python train.py --d_expert=64 --activation="silu" --balance_bias=false --steps=6105 --dataset="wikipedia_en"
Below are experts of layer 7 (counted from 0) of a mixture-of-experts language model. Rows are named router (the router's row for the expert), up (a neuron's input weights, with its number), down (a neuron's output weights, with its number) and show model dimensions 0-127. Each number is 200 + 40 x the weight over its row's rms, rounded and kept within 0 to 999.
After each expert's rows: "raises" lists some tokens whose logits its average output raises strongly, later layers aside; "comes before" lists some tokens at least twice as common just after its tokens as in all text. This comes from a sample of Wikipedia text that the model never trained on. Tokens count by the router's weight.

# expert 38
router,159,142,193,163,177,200,197,246,222,236,277,172,248,230,189,167,223,143,247,230,227,198,239,127,226,290,176,182,183,150,217,184,210,210,213,230,223,158,213,183,207,218,199,136,199,223,189,219,248,224,207,71,130,263,244,203,155,221,238,182,247,254,201,219,245,110,232,235,218,208,174,222,239,231,243,249,250,224,153,192,260,191,245,201,137,146,218,240,181,142,118,231,184,169,148,234,251,132,227,202,192,257,192,180,193,136,239,192,221,139,232,228,268,236,218,229,253,230,200,190,216,187,158,267,197,228,274,162
up2,117,243,237,227,234,238,262,163,185,155,153,119,242,203,183,222,199,144,108,228,252,246,198,173,244,231,273,231,195,188,216,159,155,161,204,190,115,161,221,125,227,175,264,228,176,182,217,168,174,230,116,293,210,265,234,206,147,150,199,192,220,140,183,218,218,240,202,250,220,211,212,208,121,211,241,233,176,154,209,192,135,215,245,161,184,191,178,124,192,149,174,274,260,245,136,184,192,209,249,199,164,186,235,282,171,219,229,216,200,142,252,202,163,199,237,215,227,241,218,187,208,178,253,190,227,173,161,221
down2,182,155,224,217,135,211,165,242,195,229,222,209,210,173,233,157,184,262,189,211,201,223,225,169,188,155,110,168,207,178,182,192,276,316,170,116,293,151,162,276,183,216,188,225,263,235,177,185,163,142,174,192,153,145,180,171,195,271,152,223,181,210,305,167,168,158,156,186,173,216,247,229,217,242,159,222,160,187,118,223,193,181,253,167,177,208,241,214,172,198,226,216,198,185,139,206,171,233,155,268,279,187,233,122,260,187,195,157,183,183,155,176,184,206,237,136,219,179,213,157,247,177,228,201,204,251,204,131
raises: "0", "-", ".", "8", "9", "4"
comes before: "0", "9", "8", "–", "5", "6"

# expert 14
router,213,241,178,225,166,225,176,209,172,231,262,205,211,165,277,185,207,127,130,211,271,235,175,219,304,257,227,157,242,270,208,224,186,150,203,267,223,198,272,169,257,227,190,203,202,205,277,192,133,173,278,184,253,199,205,277,268,221,232,145,159,229,251,147,221,232,220,291,204,182,144,178,212,296,191,182,195,225,214,272,209,211,170,204,177,194,175,130,162,237,217,205,202,237,207,244,190,171,201,196,195,188,177,256,243,283,192,200,221,140,162,153,238,188,161,187,204,217,249,141,155,267,204,214,192,213,152,194
up2,137,235,257,200,280,188,181,210,189,165,192,128,165,271,219,227,208,224,214,289,204,180,156,134,210,189,207,202,169,197,123,197,264,216,243,172,254,226,159,212,214,215,189,207,213,218,186,179,223,157,182,180,177,158,200,196,176,197,175,170,224,110,213,268,159,208,196,228,196,146,237,176,187,157,200,159,171,207,162,135,202,233,237,177,185,180,160,239,193,242,205,164,318,215,299,224,173,231,138,243,219,159,176,306,284,239,253,186,160,154,236,245,94,236,236,219,196,170,153,182,212,216,121,215,199,217,230,185
down2,228,214,189,252,185,188,220,189,172,186,192,210,248,142,180,192,127,164,192,197,237,239,256,177,251,190,197,166,206,212,158,124,182,203,175,241,166,152,199,190,207,226,197,211,188,150,219,191,178,223,125,181,175,156,242,154,210,157,211,185,198,294,179,204,255,205,257,317,208,228,151,163,169,255,181,201,213,204,198,162,161,284,190,175,199,211,207,165,214,201,228,214,88,206,166,213,285,200,211,79,205,220,210,190,187,207,188,281,259,149,140,108,239,166,177,109,203,249,226,216,132,215,220,163,284,183,212,203
raises: "1", "2", "3", "7", "el", "4"
comes before: "1", "2", "3", "4", "5", "6"

# expert 47
router,222,157,177,141,216,145,172,194,195,179,293,262,194,182,164,165,163,191,237,264,195,234,181,139,140,263,163,187,166,272,218,204,231,168,168,160,113,183,192,167,147,256,222,160,182,239,190,258,156,236,205,216,163,236,206,158,244,166,234,246,115,149,221,172,209,272,187,141,233,212,162,132,213,247,216,140,138,249,249,186,165,172,200,237,174,269,149,202,198,162,188,186,174,219,255,187,223,124,220,208,159,188,232,241,191,130,197,231,204,164,202,280,128,241,242,259,166,189,193,213,221,240,157,140,185,194,170,153
up0,200,111,213,188,153,131,217,161,210,260,247,275,302,214,197,155,193,257,213,198,169,172,236,138,160,243,192,157,141,230,195,213,184,159,183,301,179,261,266,166,164,217,237,198,125,242,229,142,187,217,237,176,192,201,162,208,292,165,168,197,147,245,214,246,173,139,212,225,226,216,216,241,209,258,166,270,209,214,210,227,213,216,198,192,184,263,95,209,190,252,255,135,158,204,179,243,149,198,176,183,179,150,131,215,173,222,202,228,255,234,239,210,221,174,166,232,177,187,163,128,227,225,179,182,149,205,227,169
down0,189,284,172,239,183,305,193,207,200,225,127,139,145,264,251,222,186,226,195,157,285,149,167,244,200,209,224,298,259,154,187,192,191,229,191,169,246,215,198,187,240,158,149,248,212,177,196,228,238,135,178,194,200,234,235,217,263,225,188,212,321,211,192,226,243,218,219,193,228,186,146,218,128,238,256,195,240,212,167,197,184,152,166,157,302,188,236,190,215,223,159,208,233,256,134,202,167,273,212,160,231,275,187,193,184,184,153,182,255,186,209,139,155,179,208,165,239,166,197,253,166,203,204,208,150,226,241,224
raises: ",", "\n", ":"
comes before: " of", ".", ",", " in", " and", " to"

# expert 37
router,243,171,248,249,189,123,237,235,165,158,239,183,215,178,210,190,229,213,153,153,327,134,231,246,235,206,197,210,129,264,177,214,162,194,180,209,233,195,218,220,209,207,242,237,210,192,228,209,204,162,177,172,338,249,225,240,180,238,260,276,148,171,218,172,191,178,195,251,228,236,168,172,205,112,179,155,234,165,144,170,243,157,200,155,205,223,212,232,234,251,163,288,205,208,168,254,188,160,277,156,143,161,189,191,202,228,215,247,238,188,214,207,235,216,191,164,95,165,192,169,210,253,148,226,219,194,182,242
up0,196,182,162,182,164,223,258,227,222,174,185,235,256,253,196,201,236,247,159,211,205,236,168,146,174,187,255,222,168,158,132,212,224,122,194,182,180,214,195,141,161,304,145,187,201,152,237,147,130,146,185,246,179,159,244,278,145,238,236,200,190,272,204,213,190,211,211,184,214,171,290,137,212,198,150,184,208,135,169,280,197,248,191,226,183,237,171,224,130,226,224,200,285,183,172,254,196,119,200,191,180,220,188,245,183,216,217,127,251,291,106,213,224,162,252,228,176,160,228,193,191,196,232,259,209,189,180,200
down0,210,241,214,108,273,185,213,201,160,200,246,204,153,218,156,155,180,184,183,232,189,86,167,198,221,253,202,167,200,269,173,229,202,244,160,265,256,200,201,165,208,245,167,197,288,238,167,212,169,192,208,208,219,193,169,165,213,249,203,232,239,181,237,241,267,268,161,247,188,237,249,199,213,234,161,136,179,248,260,201,187,166,169,159,86,171,186,214,188,155,177,202,107,183,213,197,171,154,180,189,247,170,240,109,164,186,123,213,210,198,276,172,188,159,205,225,219,225,204,163,227,245,226,258,228,100,221,200
raises: "M", "in", "C", "s", "ions"
comes before: "1", "2", "born", "ร"

# expert 30
router,173,234,201,166,176,283,181,173,230,195,228,148,205,210,238,266,179,189,160,269,189,211,231,232,225,215,230,226,223,266,200,192,206,242,207,240,138,198,151,159,159,145,217,204,221,231,305,196,169,229,288,156,247,125,190,194,173,231,160,223,191,305,157,201,171,147,246,250,244,218,153,200,170,255,240,180,206,204,190,155,198,210,244,167,185,244,263,218,187,142,155,245,180,151,129,162,203,180,188,87,185,226,181,178,245,184,190,194,287,133,253,159,223,212,165,244,188,203,163,176,188,163,187,295,198,194,225,146
up0,259,320,173,213,199,206,210,184,181,229,110,212,194,245,195,194,213,196,132,202,212,227,179,168,215,213,187,152,188,251,183,174,240,185,180,143,189,215,181,289,187,211,207,198,279,216,236,144,159,158,172,258,230,220,289,178,235,148,166,171,203,174,154,209,204,244,248,189,171,195,247,111,136,214,187,202,176,185,243,144,197,230,173,197,229,183,271,219,184,178,197,129,151,169,166,152,235,176,180,177,231,192,79,201,257,195,193,211,130,261,214,250,236,271,186,196,176,208,226,218,259,141,180,231,269,283,177,198
down0,181,182,170,284,165,173,173,191,227,189,254,211,206,223,116,298,176,175,232,260,222,130,184,240,153,170,274,247,177,155,166,205,186,199,135,147,164,220,243,271,147,161,143,235,178,166,167,180,218,139,260,245,201,223,238,103,213,207,238,155,204,202,220,217,200,221,147,150,242,194,110,179,213,167,189,127,180,217,199,240,256,235,194,205,247,199,199,236,186,160,143,191,152,279,181,174,151,269,172,214,231,224,218,114,204,185,210,141,223,208,230,179,158,134,225,194,196,186,243,167,181,235,260,195,193,220,180,127
raises: "0", "9", "1", "2", "5", "8"
comes before: "9", "0", "1", "8", "7", "2"

# expert 50
router,217,182,216,180,143,252,222,204,209,160,167,235,173,246,188,253,123,172,220,229,310,154,181,185,178,230,258,204,168,258,207,201,184,144,148,115,123,192,243,187,187,157,194,205,155,155,138,243,205,152,203,195,144,185,228,171,267,148,238,197,253,201,256,221,284,264,209,178,171,210,123,215,116,165,223,140,106,213,248,189,168,146,171,215,155,220,234,227,192,230,226,229,201,213,260,210,214,145,212,156,272,216,187,170,221,164,237,225,140,199,232,196,141,230,233,239,118,181,223,218,191,234,152,181,237,194,215,225
up0,237,187,170,144,204,231,223,183,218,197,177,214,235,149,268,193,264,236,159,211,211,247,213,185,195,236,146,214,189,202,208,155,211,285,181,233,170,172,175,161,167,220,164,242,179,176,257,148,226,155,168,212,234,207,216,197,249,154,254,131,200,256,281,162,254,225,217,194,110,179,149,157,206,228,185,251,154,250,206,217,195,230,200,178,211,229,204,236,197,188,241,179,102,200,123,284,140,155,219,253,220,203,147,262,259,212,202,188,205,184,163,132,245,139,190,216,134,217,181,187,294,136,200,258,241,143,222,127
down0,215,199,197,180,173,187,294,197,97,139,241,197,125,183,144,182,195,165,275,201,228,216,226,222,190,215,216,183,226,179,241,203,179,87,156,158,235,198,138,148,220,151,176,163,201,205,147,246,245,228,274,202,133,202,194,210,216,192,255,278,152,160,155,145,205,163,210,222,254,232,168,203,210,166,215,171,215,131,248,167,183,241,244,174,189,211,240,229,202,253,173,244,199,183,214,227,147,226,193,258,170,226,245,237,124,205,176,179,195,159,202,161,239,144,211,202,263,229,269,151,236,202,269,171,158,140,124,153
raises: " in", ".", " and", ",", "-", " with"
comes before: ",", ".", " and", " in", ")", " to"

# expert 23
router,237,254,240,211,225,205,214,181,143,129,184,237,208,202,198,227,229,165,179,183,202,191,167,229,160,265,189,216,181,210,201,208,253,133,155,141,158,170,182,189,215,148,184,235,196,133,214,168,209,292,206,236,178,255,248,151,260,246,212,217,257,203,223,225,154,296,117,181,178,216,79,185,135,165,247,238,160,210,223,179,155,167,144,207,158,186,253,186,199,154,142,85,173,176,209,108,168,177,255,202,223,214,165,202,224,197,202,167,186,175,180,154,145,205,233,237,188,197,224,206,153,162,158,169,277,237,166,153
up0,254,302,221,211,171,199,263,205,199,187,214,192,189,232,242,183,229,221,226,271,231,170,223,86,233,187,205,199,275,262,195,93,178,203,160,155,200,261,83,219,202,253,221,197,228,181,237,167,158,242,241,249,102,159,95,195,223,193,185,207,226,139,130,201,219,220,189,223,197,161,185,163,169,186,170,163,233,231,219,209,202,170,203,243,152,220,228,200,183,219,193,244,224,223,197,167,154,216,243,172,168,255,181,218,129,224,202,99,148,168,172,205,197,217,165,230,200,195,184,144,225,215,262,225,229,272,205,215
down0,207,214,201,195,249,192,122,233,187,185,197,209,173,203,163,203,166,123,261,167,236,191,199,154,187,174,252,210,204,162,218,185,215,196,109,162,207,181,244,188,224,228,225,179,206,236,167,262,221,329,179,233,171,211,172,217,179,311,204,195,163,183,246,185,176,228,231,163,180,224,163,204,228,164,203,211,160,200,227,178,154,230,200,238,172,174,196,171,216,207,210,206,367,194,139,329,190,213,185,226,173,139,242,209,188,302,140,202,202,244,168,178,219,201,277,198,197,232,146,189,156,242,174,211,241,270,204,194
raises: ",", ".", ";", " and", " in", "-"
comes before: " of", ".", " to", ",", " in", " and"

# expert 20
router,159,204,202,212,235,232,196,261,248,206,244,215,171,125,249,218,230,202,327,196,182,199,187,161,154,238,203,164,148,271,188,208,189,163,228,243,132,111,200,223,200,136,152,200,225,148,151,241,189,221,259,169,219,210,236,183,188,232,205,197,310,258,177,222,212,143,205,235,172,198,209,186,193,195,215,178,196,283,240,217,256,199,214,228,147,219,227,229,185,185,204,258,290,191,158,193,163,150,226,153,215,239,184,168,199,160,208,184,180,175,227,248,188,241,182,170,212,250,125,198,250,263,161,291,176,256,300,172
up2,237,193,171,188,207,200,149,168,309,199,206,219,153,225,172,235,169,256,172,223,111,271,202,187,184,171,217,142,296,161,178,188,227,135,164,232,143,169,249,174,228,234,225,243,244,160,209,222,267,267,244,223,229,179,206,156,180,241,177,197,204,200,138,179,156,157,195,235,220,175,264,154,234,314,145,167,244,213,232,219,164,137,181,193,182,134,138,158,176,250,141,242,134,285,190,166,204,182,155,158,191,206,182,164,162,212,228,215,227,158,232,233,274,175,247,172,182,225,185,195,188,222,219,175,212,232,261,231
down2,164,217,264,153,120,209,227,245,169,173,246,210,280,169,194,209,165,186,179,225,198,187,179,223,174,219,204,158,223,176,250,238,242,206,190,202,202,192,249,310,210,134,146,177,145,271,152,175,254,242,170,194,256,177,206,239,244,201,241,180,132,183,176,149,269,151,171,233,156,153,191,200,257,167,197,194,271,127,177,271,211,227,230,219,129,185,242,212,207,169,256,212,196,234,215,192,246,137,162,168,180,179,221,215,227,229,305,227,171,178,201,199,178,158,184,272,256,246,90,242,231,189,251,238,213,205,213,180
raises: "–", "0", ",", "1", " and", "8"
comes before: " |", "0", ",", "–", ".", "%"